config.toml
n_layer = 13
d_model = 192
n_experts = 32
experts_per_token = 4
d_expert = 64
d_shared_expert = 0
activation = "reglu"
moe_layers = [0, 1, 2, 3, 4, 5, 6, 7, 8, 9, 10, 11, 12]
router_score = "sigmoid"
normalize_top_k = true
routed_scale = 2.5
balance_loss = 0.000114
balance_bias = true
init_std_router = 0.0289
lr_router = 0.00098
vocab_size = 4096
norm = "rmsnorm"
norm_eps = 1e-06
tie_embeddings = "early"
optimizer = "muon_variant"
lr = 0.00944
beta1 = 0.9
batch_tokens = [65536, 131072, 262144]
seq_len = 512
train_tokens = 508900000
steps = 4078
dataset = "wikipedia_en"
Below are experts of layer 4 (counted from 0) of a mixture-of-experts language model. Rows are named router (the router's row for the expert), gate (a neuron's input weights, with its number), up (a neuron's input weights, with its number) and show model dimensions 0-191. Each number is 200 + 20 x the weight over its row's rms, rounded and kept within 0 to 999.
Before each expert's rows: a language model's description of what the expert responds to; "gets" lists some tokens that make up at least twice as much of what it gets as of all text. This comes from a sample of Wikipedia text that the model never trained on. Tokens count by the router's weight.

# expert 25
It responds to: First names, initials and surname beginnings of people in credits, tables and reviews, such as Joan Jett, John J. Bonk, Gilbert Burnet.
gets: " |", " B", "-", " D", " J", " R"
router,248,189,205,187,208,163,263,195,168,214,197,203,180,163,215,167,237,218,182,240,185,184,207,208,207,188,188,207,210,207,207,186,191,197,223,178,192,208,172,212,203,184,200,181,188,217,185,205,195,221,178,191,216,200,202,187,173,191,179,234,201,247,199,212,187,202,209,166,215,193,199,208,222,175,167,193,247,218,218,165,195,176,223,220,177,218,230,199,191,197,193,177,199,196,174,182,219,202,231,200,179,193,198,189,201,195,192,237,206,185,215,191,176,204,237,225,214,218,189,199,197,198,233,210,212,233,190,172,187,212,216,209,227,174,221,193,194,224,196,205,227,176,186,216,172,181,203,225,161,204,207,189,182,189,207,173,211,232,191,169,214,194,172,176,255,216,203,232,216,214,190,168,201,219,211,188,182,200,219,210,175,206,199,201,199,165,232,233,170,203,215,208
gate4,186,166,208,183,211,196,181,221,216,219,160,200,167,167,221,197,199,198,190,198,189,221,171,207,191,184,217,185,193,188,226,177,213,212,220,174,198,177,216,187,167,187,227,217,214,209,218,177,217,194,173,202,194,215,182,189,183,164,230,192,179,204,202,209,166,199,224,210,185,168,197,204,204,181,182,201,198,186,167,248,193,212,176,175,200,180,187,194,218,233,205,210,160,196,178,163,157,188,176,213,192,210,218,168,151,194,218,235,173,216,205,205,159,191,171,172,194,193,196,189,204,222,228,216,174,194,211,192,211,219,196,200,214,166,220,200,194,217,206,214,172,187,172,216,183,177,219,206,211,185,216,214,190,200,167,182,230,144,210,223,197,197,207,221,203,211,181,222,208,230,205,155,223,212,239,207,170,200,189,212,183,190,189,206,202,238,233,177,212,194,177,200
up4,221,181,200,202,199,168,241,232,206,213,210,219,182,176,255,226,209,206,178,182,236,167,151,180,192,184,186,190,208,174,241,186,219,193,194,206,217,181,199,193,217,186,240,232,186,194,203,233,179,195,175,216,196,200,222,180,189,177,200,171,211,206,173,223,229,192,205,234,192,200,235,202,180,199,188,193,220,227,209,197,219,215,197,191,203,160,207,193,188,208,199,192,199,200,191,172,176,200,208,174,188,213,204,226,178,183,223,199,171,204,252,191,193,203,212,168,184,181,210,184,212,232,210,190,176,231,204,234,205,213,208,221,214,185,228,227,237,216,234,188,198,157,201,222,178,192,170,199,224,216,206,168,216,204,202,200,211,163,218,190,220,213,176,223,226,217,192,207,186,213,241,183,175,192,218,191,166,197,187,224,202,190,229,202,199,213,221,192,224,212,202,171
gate5,215,181,187,174,177,195,218,179,177,183,149,192,195,203,245,191,182,189,192,185,125,185,197,135,199,227,191,226,183,222,206,207,203,200,197,234,200,197,198,189,219,228,201,204,222,229,177,226,207,186,208,211,209,211,193,212,172,160,210,207,174,166,228,206,195,220,185,183,207,239,171,167,190,187,193,201,159,185,211,156,201,182,202,191,222,141,213,198,220,186,177,191,197,214,242,192,195,214,225,196,203,198,181,180,178,187,192,176,187,189,208,209,206,195,217,230,199,189,218,201,209,211,204,211,202,222,209,195,204,181,203,179,169,201,188,200,235,197,159,221,189,212,177,244,218,195,185,175,203,220,181,210,201,210,174,223,196,185,186,197,215,215,204,225,215,185,189,204,208,233,170,168,198,188,221,206,232,201,197,190,191,202,190,195,207,207,197,238,210,200,240,186
up5,165,192,206,202,195,197,207,185,188,196,227,195,210,191,169,183,220,203,185,202,219,177,198,275,177,163,220,184,203,177,210,206,210,217,218,194,230,211,221,178,222,154,168,202,194,174,200,215,201,207,169,180,205,201,208,194,227,202,189,199,202,222,147,203,224,193,211,210,197,185,226,192,223,215,213,204,229,229,197,223,195,193,174,215,226,196,186,210,192,214,206,195,174,189,153,186,214,154,163,214,215,199,194,186,238,223,202,196,234,210,179,181,172,238,175,198,181,233,186,217,181,180,192,195,194,179,202,209,231,196,207,225,215,233,193,185,169,176,222,206,194,200,214,183,184,227,205,178,240,200,220,201,189,192,175,208,224,209,205,219,179,183,186,202,193,206,211,207,174,189,200,216,205,164,202,208,199,183,199,236,206,188,228,204,208,208,163,144,192,202,153,204
gate6,207,182,241,197,203,197,206,222,214,208,199,239,165,160,193,199,190,167,180,191,201,159,219,209,179,191,205,214,199,200,190,230,192,192,212,166,208,205,166,201,181,181,233,181,200,192,209,195,254,184,216,207,224,243,188,183,213,198,193,209,194,193,214,229,184,209,214,177,217,202,172,204,163,196,166,212,191,230,203,215,158,168,191,224,189,227,256,201,216,188,196,188,178,182,168,222,205,192,228,196,184,178,201,167,214,145,216,186,190,207,213,200,219,193,188,243,174,194,198,218,198,210,209,210,188,203,205,203,216,199,181,207,175,244,181,179,231,195,210,205,181,253,205,214,214,193,223,208,199,202,202,217,214,218,198,206,241,175,215,185,202,202,194,188,209,184,211,232,215,192,229,192,168,193,210,218,184,195,194,222,172,171,227,171,210,219,206,240,204,186,222,197
up6,175,242,192,168,201,196,198,182,162,191,175,129,211,243,202,201,165,206,230,191,185,231,195,193,236,208,216,184,199,199,198,204,194,189,191,197,178,173,201,202,185,224,217,222,193,193,197,199,217,201,194,203,161,187,166,208,156,212,211,190,220,182,193,196,184,196,188,257,176,195,213,193,162,212,218,199,209,160,190,203,225,227,204,185,218,172,164,217,207,177,191,201,192,192,226,190,192,212,191,212,215,223,176,191,193,187,185,200,161,182,233,177,186,150,201,167,222,201,203,195,203,199,193,193,138,186,219,217,219,219,195,213,172,188,199,203,189,210,187,170,198,166,195,175,213,192,214,218,186,178,210,227,204,196,195,191,216,221,205,193,212,201,194,191,209,205,172,158,164,202,164,213,231,211,239,202,190,227,193,215,211,197,214,219,178,225,193,211,225,196,189,204
gate7,258,205,222,178,195,166,237,184,176,201,173,210,223,195,207,179,187,200,221,207,212,167,207,184,190,190,188,211,191,202,193,184,192,200,197,205,183,197,181,191,219,197,200,160,171,208,199,198,178,185,195,204,194,178,189,196,231,241,185,219,187,202,189,186,206,188,201,226,150,173,227,242,232,199,223,235,197,203,199,180,181,208,216,195,205,191,208,181,196,209,175,193,214,212,150,201,192,202,240,243,147,206,154,192,225,217,196,177,195,187,220,242,203,179,209,218,207,182,192,175,223,227,228,225,223,222,205,207,194,167,212,220,194,178,215,214,179,179,194,218,218,196,178,210,181,199,185,208,181,212,186,190,227,180,202,203,208,196,216,211,190,198,187,219,214,216,180,202,260,220,203,211,198,187,195,204,214,189,189,181,199,163,226,228,186,173,222,242,219,206,218,234
up7,247,208,231,162,193,170,229,181,171,206,178,218,209,203,240,178,195,188,204,198,174,180,217,173,199,218,170,222,184,225,199,182,228,202,200,229,210,181,195,201,195,213,201,186,193,201,196,247,164,176,197,193,198,207,192,201,220,229,199,226,176,167,186,193,205,200,208,207,152,199,225,241,233,210,193,225,201,187,194,176,187,190,212,188,192,179,188,183,240,210,170,197,214,217,171,181,184,204,235,229,162,199,154,216,221,208,192,190,191,195,231,256,206,170,206,210,210,195,194,211,219,224,223,221,220,197,202,191,205,189,193,213,171,197,218,207,195,191,182,206,216,215,170,207,165,206,196,216,202,214,176,198,208,172,192,205,198,209,220,225,194,194,179,238,236,206,185,187,250,216,197,202,193,201,195,191,223,211,199,173,209,161,202,223,161,201,239,222,211,209,223,208
gate8,206,227,192,198,204,225,226,197,155,211,186,210,175,198,215,209,218,192,225,184,214,197,207,213,217,215,139,204,205,210,195,142,180,184,244,154,175,200,203,232,199,188,200,193,170,211,171,198,214,216,208,185,203,202,192,194,209,197,197,205,197,219,197,220,259,193,193,176,180,178,191,218,204,174,208,203,216,187,198,192,182,189,211,178,181,229,187,215,227,189,218,209,157,201,221,183,211,177,214,207,213,175,224,192,208,205,184,219,199,218,202,208,181,175,212,206,171,180,202,222,175,195,223,186,201,211,219,180,213,215,200,170,211,186,209,198,197,189,172,207,225,196,230,228,201,172,168,211,204,200,207,216,221,206,197,237,210,163,186,174,219,194,164,213,202,213,207,180,179,221,228,260,204,214,190,201,187,159,230,236,213,213,227,176,215,175,210,193,220,168,171,162
up8,191,194,190,206,225,223,184,196,202,186,219,175,222,221,208,212,237,215,177,190,243,211,186,169,222,215,235,211,184,187,218,209,203,199,197,209,253,211,200,184,200,216,186,213,228,207,192,199,186,211,195,225,198,177,211,224,186,225,221,193,226,182,224,168,205,183,196,229,186,222,202,202,218,209,190,196,200,214,221,207,253,252,169,213,230,214,206,208,208,196,162,185,213,222,222,207,189,233,199,195,203,186,177,208,191,191,224,200,200,178,199,193,256,217,179,204,207,196,154,195,204,220,183,181,199,174,231,240,191,195,203,213,233,211,189,195,176,218,192,152,196,213,186,175,203,196,193,206,215,222,196,223,211,182,210,198,241,191,213,226,187,233,214,250,213,160,206,194,191,197,202,181,180,200,245,206,191,208,243,179,182,211,171,242,201,201,205,224,185,192,220,205
gate9,208,213,203,160,165,205,235,208,205,206,188,204,205,183,186,220,175,191,164,191,228,221,222,188,211,185,169,224,221,222,192,215,232,167,206,170,215,204,177,164,216,208,173,201,204,148,195,189,189,191,212,231,218,194,198,179,205,162,198,215,187,196,188,198,210,193,167,216,207,201,191,198,165,196,190,212,193,173,182,210,201,159,194,195,196,202,238,178,192,241,179,195,216,207,187,215,209,229,215,241,203,230,180,183,202,218,174,235,197,191,203,209,194,163,195,183,188,205,216,147,252,210,214,230,184,182,211,215,214,220,173,165,187,207,229,216,216,185,200,229,189,211,213,224,193,204,152,196,210,198,181,209,210,181,213,182,220,173,208,171,228,197,178,230,222,164,189,193,205,204,177,197,184,208,203,193,210,188,214,218,198,200,186,204,170,196,214,180,151,207,231,183
up9,225,179,208,179,173,171,230,183,215,232,231,222,200,179,196,188,204,204,193,205,184,222,222,150,181,206,175,254,235,225,206,186,225,235,219,224,241,199,171,181,204,207,216,196,217,195,187,213,198,179,197,221,227,179,220,217,167,182,190,217,204,178,193,157,194,214,199,214,186,202,176,170,190,182,188,202,224,201,209,199,191,200,210,200,216,181,219,190,206,201,201,201,205,228,221,194,174,186,204,223,192,243,148,195,224,184,187,239,190,181,178,228,171,170,170,207,212,194,166,172,198,224,198,222,176,201,221,229,206,229,177,205,187,187,202,233,209,192,193,216,172,204,189,203,219,173,219,176,213,221,194,220,212,225,199,185,205,222,196,160,199,200,176,222,236,179,211,198,192,189,186,187,205,221,225,200,216,168,191,232,199,226,190,173,191,202,203,209,165,208,237,199
gate10,217,196,172,192,217,170,226,218,211,199,214,221,203,200,178,187,198,215,173,156,224,203,210,223,171,220,220,188,204,208,187,207,200,217,218,200,218,218,199,161,242,173,190,202,166,190,217,209,170,203,179,234,203,200,218,202,191,197,167,205,216,207,157,216,227,185,177,202,217,206,236,224,174,194,192,202,234,210,193,194,198,204,223,179,199,223,195,181,198,224,201,170,182,237,209,214,227,167,165,189,193,208,232,203,233,190,227,219,239,193,224,201,201,218,197,222,221,160,204,192,208,183,223,176,226,187,168,176,213,184,226,214,148,233,166,177,210,221,194,175,207,221,191,219,193,201,201,213,186,185,204,192,172,204,197,183,214,232,255,186,181,220,204,178,202,206,220,188,182,179,169,161,202,196,158,213,186,183,220,210,200,210,206,218,171,193,223,203,191,182,212,209
up10,189,185,211,211,205,257,228,203,190,193,206,186,241,213,220,204,220,196,212,219,186,222,218,183,197,201,221,153,192,173,205,214,180,188,201,227,206,186,241,216,237,190,214,177,231,185,174,200,178,222,207,177,180,212,184,204,218,194,219,234,196,226,228,134,189,185,196,166,180,180,166,235,237,212,212,221,186,211,195,220,193,209,160,200,214,192,207,208,203,205,188,173,196,195,194,207,170,249,238,164,218,197,162,167,165,202,204,197,187,206,184,231,203,168,208,211,212,210,192,192,172,190,175,222,176,232,221,202,171,187,187,205,182,205,184,212,194,198,182,204,207,173,217,204,206,224,186,182,226,213,205,194,241,214,219,210,197,187,179,210,189,175,201,223,224,188,216,192,208,197,223,196,208,161,210,181,214,217,217,197,210,200,189,172,193,229,189,193,231,223,181,206
gate11,176,221,221,186,203,212,200,179,197,197,186,180,240,189,222,211,208,245,198,196,196,207,191,184,218,216,213,168,191,192,186,172,209,196,222,216,193,204,232,201,223,205,181,235,217,217,212,171,216,226,175,182,198,196,186,216,213,205,193,210,204,226,209,203,233,200,184,205,227,200,233,209,179,192,181,186,210,197,242,188,202,227,211,171,188,223,206,180,185,197,202,185,151,213,262,220,200,214,187,164,226,230,195,179,197,177,197,176,214,180,238,164,224,200,214,234,222,185,195,175,218,184,174,198,226,154,215,205,213,205,160,186,237,226,214,178,196,195,166,145,224,222,177,216,214,209,187,179,193,179,199,201,205,185,217,215,228,193,222,235,218,206,202,190,197,180,216,208,217,177,199,212,180,192,172,239,191,176,200,203,192,168,190,206,213,217,173,219,177,204,187,182
up11,173,193,157,196,196,221,248,205,184,174,229,200,214,241,172,203,193,192,187,200,222,210,239,219,180,183,167,167,197,188,226,197,200,212,235,207,184,192,230,225,195,196,193,210,205,205,223,215,190,170,209,209,188,190,201,202,199,217,162,227,184,204,162,181,212,205,213,202,221,241,191,208,230,176,203,188,192,222,164,219,207,207,175,148,204,212,186,183,200,212,202,169,192,194,208,200,208,182,206,163,242,174,228,224,195,202,202,211,221,197,225,204,233,235,217,232,223,178,193,209,210,209,184,181,236,208,180,190,195,178,186,212,169,188,175,204,214,163,174,190,164,167,239,195,232,216,216,189,219,196,181,190,193,190,224,170,206,217,204,186,200,183,173,191,209,195,208,205,231,209,199,175,196,205,186,177,192,186,180,200,212,237,200,233,178,189,226,168,210,203,188,231
gate12,211,226,236,233,207,201,209,178,192,221,179,186,204,165,253,224,165,209,218,198,198,177,199,213,208,202,184,201,237,177,228,202,215,197,229,174,221,197,206,215,230,198,223,221,200,201,166,207,213,180,191,262,194,189,199,189,198,205,184,180,185,191,228,229,167,209,217,177,194,203,174,201,151,192,182,226,231,201,172,183,198,191,185,178,213,186,194,192,198,209,204,187,211,205,227,226,199,168,202,187,179,212,210,163,212,185,208,184,210,178,221,201,197,253,200,202,253,203,181,199,185,200,220,195,184,218,198,206,228,206,195,186,200,197,188,216,176,196,217,202,186,210,203,184,208,182,201,178,188,219,207,201,164,199,159,173,210,214,199,198,184,193,211,172,176,209,201,193,200,195,219,142,213,168,210,210,233,237,171,191,190,224,232,215,219,184,211,207,154,190,176,173
up12,176,201,193,203,214,164,178,186,209,182,192,186,208,193,199,213,212,204,180,174,188,186,217,183,206,220,196,216,232,175,192,212,192,220,211,208,185,211,171,198,201,220,246,245,178,213,207,214,212,179,216,196,186,223,183,196,196,189,248,164,197,208,185,195,204,173,149,231,221,212,221,216,190,200,197,196,216,191,216,211,194,195,180,201,187,201,158,226,173,205,163,220,193,207,181,185,197,208,228,183,213,177,206,197,189,187,183,245,187,246,216,182,171,191,166,177,181,197,209,192,192,190,168,217,190,184,183,192,219,203,181,210,179,239,217,208,234,190,235,192,199,187,218,210,171,200,215,221,203,188,195,216,235,202,234,217,180,203,198,250,196,231,188,187,196,184,183,193,160,239,211,237,183,204,183,223,210,169,237,213,209,189,180,202,172,219,167,230,220,215,166,197
gate13,231,240,225,229,198,205,177,219,194,179,198,221,172,205,194,209,178,181,211,202,190,182,220,213,214,198,203,191,186,210,209,197,232,209,167,204,199,173,224,150,206,209,215,190,200,159,189,185,231,228,216,196,180,223,183,235,210,185,214,182,202,212,194,199,194,223,211,174,183,190,211,219,180,211,214,176,207,189,192,177,201,161,180,220,176,156,189,183,173,184,204,212,209,192,199,189,202,191,245,235,222,165,182,173,190,193,215,187,199,187,207,226,212,204,194,232,204,136,218,218,187,193,184,216,233,189,202,226,189,199,174,209,177,178,224,182,181,176,204,180,158,181,204,212,163,173,194,198,185,230,219,211,205,161,193,200,214,218,202,220,166,189,234,172,202,230,186,200,221,209,183,195,200,216,169,225,185,207,215,177,234,212,210,190,184,172,245,214,202,213,193,226
up13,167,184,185,206,215,197,213,203,193,174,218,185,193,193,207,197,172,164,228,219,185,198,165,215,215,210,205,198,202,195,192,177,198,200,202,203,175,209,234,217,230,215,211,212,191,241,215,195,165,204,194,206,156,194,181,186,214,205,216,190,191,200,229,169,172,194,201,214,190,169,192,190,255,196,203,196,171,188,187,206,154,184,188,189,206,214,205,222,207,200,222,234,206,253,216,204,191,218,157,182,195,180,221,216,207,217,203,171,191,211,219,185,169,205,182,179,185,202,178,195,220,154,163,191,213,189,228,236,205,222,208,248,201,220,206,187,180,188,200,204,219,213,208,189,242,188,199,223,206,151,202,176,195,202,191,242,196,218,213,223,219,201,188,214,186,181,248,225,199,175,244,219,206,173,229,212,190,211,192,195,187,212,170,219,182,191,191,239,188,207,181,200
gate14,214,201,167,182,181,203,210,175,193,194,189,183,195,161,176,187,173,214,191,231,198,204,219,197,191,218,181,230,205,200,172,210,202,168,199,222,192,178,190,197,209,219,189,169,190,203,198,220,177,228,219,215,216,216,193,220,177,220,249,194,163,180,195,203,206,194,194,205,180,206,198,201,189,223,207,226,215,196,202,204,223,190,193,230,217,189,200,159,190,178,208,209,211,199,181,172,206,236,193,192,192,167,197,165,195,218,213,195,194,223,197,161,213,191,188,206,237,213,174,196,206,168,195,165,216,211,252,231,154,174,199,172,203,179,236,177,233,194,226,170,183,218,205,195,211,219,177,210,225,205,195,236,186,210,206,162,177,189,227,222,210,181,193,185,190,179,211,214,189,198,232,203,239,229,220,191,236,221,178,178,217,184,149,183,219,196,213,202,227,216,230,177
up14,143,178,219,177,197,192,201,214,199,198,206,193,201,206,195,218,203,171,212,212,207,216,181,209,223,184,232,161,196,201,222,198,202,187,207,215,159,231,195,191,183,187,229,255,189,186,190,156,239,160,162,167,218,185,217,226,210,193,183,164,203,219,191,184,205,207,212,194,197,175,217,222,229,208,177,199,181,177,205,182,190,188,201,169,216,200,211,228,179,210,228,212,213,207,220,206,188,179,187,212,172,219,193,240,211,155,185,209,203,218,175,217,213,218,184,219,201,209,181,244,176,206,180,216,165,173,197,210,245,223,206,214,189,213,157,216,200,207,186,210,184,194,202,206,202,182,232,171,176,191,199,191,208,189,210,199,199,213,194,221,222,172,219,245,188,203,195,187,188,206,198,227,207,171,174,187,185,194,233,220,202,202,234,204,196,200,150,187,207,214,188,172
gate15,176,207,213,219,208,156,193,197,223,224,197,247,180,188,217,187,205,204,203,204,146,212,215,186,199,210,189,223,201,182,220,186,209,191,211,193,227,215,183,178,236,197,191,227,209,232,208,233,203,202,208,179,185,214,173,216,179,175,220,186,182,214,174,229,202,189,225,195,191,210,171,165,205,199,188,201,184,198,236,209,228,157,190,208,213,205,199,188,219,224,165,178,191,180,211,199,205,192,218,242,172,212,171,224,192,224,169,213,192,185,182,205,205,191,178,227,223,248,207,203,210,215,218,179,212,206,183,180,241,206,167,166,181,196,204,211,214,227,157,204,205,235,214,226,168,175,222,201,212,214,201,184,205,174,200,203,201,203,199,176,225,184,200,211,209,210,186,168,198,191,182,227,170,204,176,203,200,199,242,174,211,250,164,214,200,213,197,206,187,166,210,168
up15,171,219,194,182,204,184,200,211,180,214,218,185,181,191,202,188,208,215,216,246,219,205,217,208,182,238,210,197,208,185,216,212,200,171,196,176,174,179,168,205,245,212,196,210,222,203,195,194,219,231,219,154,191,195,214,247,203,193,205,192,200,180,182,186,216,191,233,219,199,226,231,207,196,154,217,180,169,173,210,205,185,211,210,145,212,192,210,209,222,201,214,196,200,220,193,188,178,199,175,205,188,191,198,223,228,224,191,200,193,243,198,163,225,190,203,185,196,181,214,195,184,190,214,194,219,210,169,244,218,196,186,219,181,201,234,173,168,202,194,240,199,210,190,222,162,168,203,221,173,239,166,189,203,206,186,180,196,241,182,189,214,195,231,215,186,185,177,207,223,192,188,242,211,192,240,228,198,218,203,211,213,216,182,183,215,201,188,180,235,226,226,214
gate16,219,199,182,209,224,200,228,209,189,197,201,206,238,182,211,195,204,204,216,171,195,174,193,190,183,197,184,187,202,225,210,216,186,218,195,165,183,217,161,219,233,200,195,216,198,210,175,202,218,166,183,167,219,212,172,201,194,203,210,239,197,182,222,213,194,196,189,201,227,210,208,226,195,237,218,197,223,194,232,182,229,166,191,203,195,201,204,218,197,208,192,170,190,180,210,177,153,196,193,195,205,212,201,187,187,252,204,228,194,196,197,171,192,196,222,220,205,243,186,178,193,197,181,186,205,192,186,215,197,187,194,167,178,182,161,229,182,192,145,211,236,159,216,221,191,185,154,201,194,212,201,169,150,200,193,208,198,191,201,215,194,206,187,221,190,196,205,203,174,185,203,192,190,252,235,192,229,224,239,168,172,224,189,212,212,197,223,211,218,219,239,236
up16,168,195,207,190,213,205,211,233,203,206,177,210,175,208,207,185,191,176,236,236,179,198,201,218,201,206,206,213,193,187,180,207,190,193,205,205,183,171,218,181,232,195,216,192,166,187,181,238,208,221,183,237,181,238,198,215,193,211,220,182,181,189,187,197,199,215,188,205,175,217,177,193,182,177,218,197,194,193,246,220,182,236,246,209,199,173,185,209,191,216,201,215,208,204,218,204,218,219,171,196,200,162,190,208,209,162,204,180,212,241,212,178,194,177,174,204,195,186,181,206,188,175,188,210,183,252,231,185,173,181,212,209,227,177,223,192,189,203,235,164,194,228,214,199,173,216,211,184,192,176,215,234,202,192,229,212,201,184,223,156,196,235,217,185,164,192,185,221,159,198,186,209,237,208,163,221,191,216,186,197,232,217,179,180,183,209,204,171,162,224,199,184
gate17,252,202,206,221,198,186,195,189,203,225,230,202,217,186,213,183,189,210,173,206,197,206,193,222,228,187,219,195,167,185,215,203,180,229,198,168,196,186,166,178,182,177,165,198,217,186,176,201,219,196,178,178,199,186,218,190,217,220,154,232,186,197,233,151,210,192,260,191,201,195,200,191,219,215,216,183,256,236,181,200,207,190,169,193,204,218,218,167,194,223,194,217,222,199,188,177,174,229,235,219,196,183,204,170,240,190,199,218,222,184,192,231,184,182,226,173,224,225,202,235,217,179,217,201,220,165,201,199,163,223,194,212,219,209,188,179,206,200,224,170,170,217,185,203,218,196,185,194,188,204,193,171,210,190,205,180,209,198,200,168,161,217,216,166,186,207,197,206,209,212,191,187,175,205,175,178,232,215,221,174,176,200,213,196,181,189,214,184,191,211,215,199
up17,158,179,205,218,191,219,179,202,184,200,181,209,187,243,174,229,182,187,211,211,211,205,203,188,192,206,170,208,224,186,189,203,196,164,209,228,230,202,224,201,200,189,221,215,211,214,209,178,197,222,226,226,216,202,187,204,211,189,255,160,204,206,182,207,211,240,183,207,178,196,181,202,225,194,205,203,155,201,193,199,216,200,184,210,185,173,194,242,207,184,233,181,173,199,220,225,204,187,193,205,205,216,194,214,181,208,162,192,181,226,204,164,228,186,200,229,211,162,208,171,161,181,169,193,188,236,216,241,224,243,196,200,179,192,202,174,201,221,211,216,185,190,224,163,170,189,208,191,184,169,211,187,196,188,181,226,199,207,199,230,205,160,224,218,167,189,178,202,172,224,193,182,204,196,226,213,195,180,218,221,175,201,186,189,227,175,160,202,212,169,222,197
gate18,191,187,184,213,201,202,201,207,214,246,192,216,216,212,208,207,215,206,196,180,219,200,248,185,254,198,216,175,173,174,189,234,206,189,178,208,200,164,157,217,201,197,227,195,194,227,213,208,214,168,180,217,193,233,204,146,183,173,211,173,186,170,190,214,205,227,215,188,228,200,175,183,198,172,155,217,216,193,198,238,210,157,196,201,190,212,220,212,207,200,186,200,211,208,191,238,173,202,244,218,230,170,198,181,195,159,197,216,192,180,202,205,198,170,211,143,244,203,178,229,187,180,233,186,175,196,209,208,195,199,233,193,187,172,194,208,205,192,217,216,219,206,217,193,204,190,200,201,202,172,201,202,190,170,203,215,232,193,155,214,198,221,204,203,177,219,197,212,191,205,220,222,199,208,184,217,218,176,228,202,178,207,180,190,173,167,199,204,208,218,217,211
up18,236,223,180,166,159,207,213,197,218,169,199,170,205,219,206,202,257,196,205,197,208,188,175,182,154,188,173,226,211,196,218,211,172,196,221,190,218,180,181,204,190,229,240,221,224,183,196,181,154,173,219,195,220,201,258,216,201,173,186,177,208,214,203,184,233,201,197,224,197,223,218,181,220,194,200,211,203,180,249,171,196,224,209,198,218,214,196,208,193,196,200,206,160,192,169,185,226,196,166,199,191,227,186,203,219,205,204,181,226,179,215,201,218,209,206,209,188,196,205,194,207,226,210,250,196,213,202,228,194,192,184,191,236,232,159,182,180,205,206,189,198,237,232,182,215,204,209,185,181,194,162,185,215,218,198,194,176,199,196,167,221,207,209,171,227,186,196,192,218,207,208,218,161,180,205,195,156,187,180,181,218,200,212,217,209,220,204,183,197,196,178,208
gate19,209,225,195,203,190,223,194,196,188,145,165,183,252,221,171,195,233,219,233,183,213,229,189,200,209,186,197,198,200,193,196,208,192,164,183,206,212,199,225,187,186,167,169,171,250,224,161,188,193,220,191,218,184,201,192,216,195,221,183,247,216,183,155,179,219,232,212,196,189,230,209,211,203,196,227,201,211,184,207,162,166,193,205,215,222,199,205,216,186,212,227,208,201,207,216,203,218,196,179,151,192,190,180,173,183,204,189,187,170,222,198,202,227,202,212,212,216,228,229,177,208,191,186,228,191,189,227,187,194,156,229,206,227,173,222,238,206,162,190,171,190,178,173,187,193,166,181,181,203,222,215,180,181,220,208,197,188,214,223,205,192,198,216,215,196,209,212,208,198,218,203,221,212,165,172,224,217,207,193,161,216,190,193,189,210,168,190,209,211,199,200,192
up19,187,207,217,198,205,221,206,228,230,227,179,209,190,216,227,202,199,228,175,191,179,178,221,199,188,212,161,230,160,216,183,248,191,237,203,173,204,172,198,195,193,228,229,224,201,159,192,228,231,180,219,207,137,183,205,230,204,206,183,174,188,209,224,214,198,196,201,215,195,185,187,160,222,191,200,211,226,199,210,223,219,226,179,224,191,197,211,178,221,169,203,183,177,201,204,203,212,233,216,226,222,180,212,193,196,206,227,212,199,148,195,215,214,226,222,149,192,184,170,203,191,226,174,204,189,203,208,200,189,202,171,221,203,173,169,202,172,203,235,211,180,183,234,212,194,242,199,200,210,192,218,206,211,191,180,218,193,181,187,177,175,202,198,149,204,191,238,218,190,190,208,224,200,184,228,191,188,188,192,180,209,221,209,223,196,212,206,199,198,213,227,217
gate20,222,182,234,195,186,195,153,242,188,219,192,233,196,163,206,201,231,176,234,176,203,170,207,183,159,194,211,226,198,197,217,210,215,211,200,204,197,212,196,187,213,194,215,199,173,213,183,188,217,194,210,195,250,230,203,195,191,204,215,224,202,154,222,182,168,246,176,171,184,186,167,196,215,249,174,187,198,198,178,175,196,192,203,218,181,178,232,208,182,151,184,176,207,195,158,196,186,226,240,185,192,169,192,241,211,197,167,197,233,201,220,212,202,194,212,233,186,193,227,204,190,195,211,203,203,235,214,217,192,165,178,184,203,206,161,195,214,214,212,186,186,204,186,215,183,223,197,201,215,203,186,215,186,205,185,205,226,202,175,206,159,217,211,219,176,227,228,199,201,186,192,216,176,176,182,194,197,213,178,218,201,182,214,169,210,201,203,221,175,223,210,198
up20,160,214,189,208,178,199,210,155,212,212,199,185,211,244,194,189,178,157,172,223,195,231,263,209,206,186,193,207,185,184,199,176,223,200,186,182,205,181,228,222,178,226,162,200,239,198,201,219,202,214,225,206,180,195,200,202,204,206,192,190,201,237,188,177,241,206,198,233,242,228,205,213,176,169,208,183,204,201,208,209,225,206,207,179,216,195,187,193,203,262,218,197,203,180,246,199,213,182,176,217,195,226,183,166,196,207,217,222,189,189,184,203,215,187,176,175,172,210,179,217,217,192,205,184,193,177,209,167,212,190,228,203,208,167,226,195,182,183,213,233,227,208,213,195,241,178,191,189,195,190,207,198,208,200,220,196,206,180,204,204,242,227,189,179,206,168,160,186,205,192,191,178,205,210,189,233,216,190,224,198,189,228,177,219,174,202,199,198,212,167,179,202
gate21,199,217,215,204,204,150,211,203,196,195,154,165,210,204,218,198,185,179,212,199,195,191,163,201,198,222,178,210,194,211,204,209,202,207,214,202,210,183,222,167,187,227,229,197,219,232,226,227,198,214,219,211,221,200,194,193,222,215,166,196,199,190,196,153,157,165,237,198,240,163,180,171,188,211,171,180,200,223,195,185,198,176,184,197,211,171,211,222,171,200,180,187,213,204,195,206,179,160,229,187,226,169,182,183,200,198,226,180,206,192,220,184,208,175,209,221,211,240,185,193,177,216,180,149,233,212,236,173,211,174,194,209,193,185,218,210,178,181,219,221,220,190,214,217,206,215,204,208,184,206,207,159,197,145,196,188,214,198,174,190,233,202,173,211,223,197,183,180,185,193,222,177,174,197,213,195,219,219,207,237,192,206,201,223,218,207,209,220,200,236,232,196
up21,207,210,167,182,198,182,194,163,188,208,205,241,170,207,181,193,167,220,183,207,222,182,197,191,230,251,175,213,182,202,222,188,225,200,195,211,209,172,185,216,197,212,218,201,205,256,198,172,193,190,188,213,219,218,233,152,193,207,179,240,219,212,198,192,207,208,198,214,209,222,190,146,186,210,194,197,246,237,215,169,219,203,166,220,195,189,233,189,205,190,213,220,195,188,196,187,224,187,197,187,199,235,183,196,231,214,203,223,199,185,176,199,177,141,241,193,170,191,206,190,173,173,187,167,206,192,197,218,167,202,185,201,208,173,166,183,229,225,206,178,220,215,199,192,197,216,207,201,194,193,205,174,205,215,205,204,185,251,202,211,192,191,183,185,215,175,238,202,217,211,237,186,194,189,200,214,217,183,193,214,197,218,214,180,192,188,217,177,193,213,221,234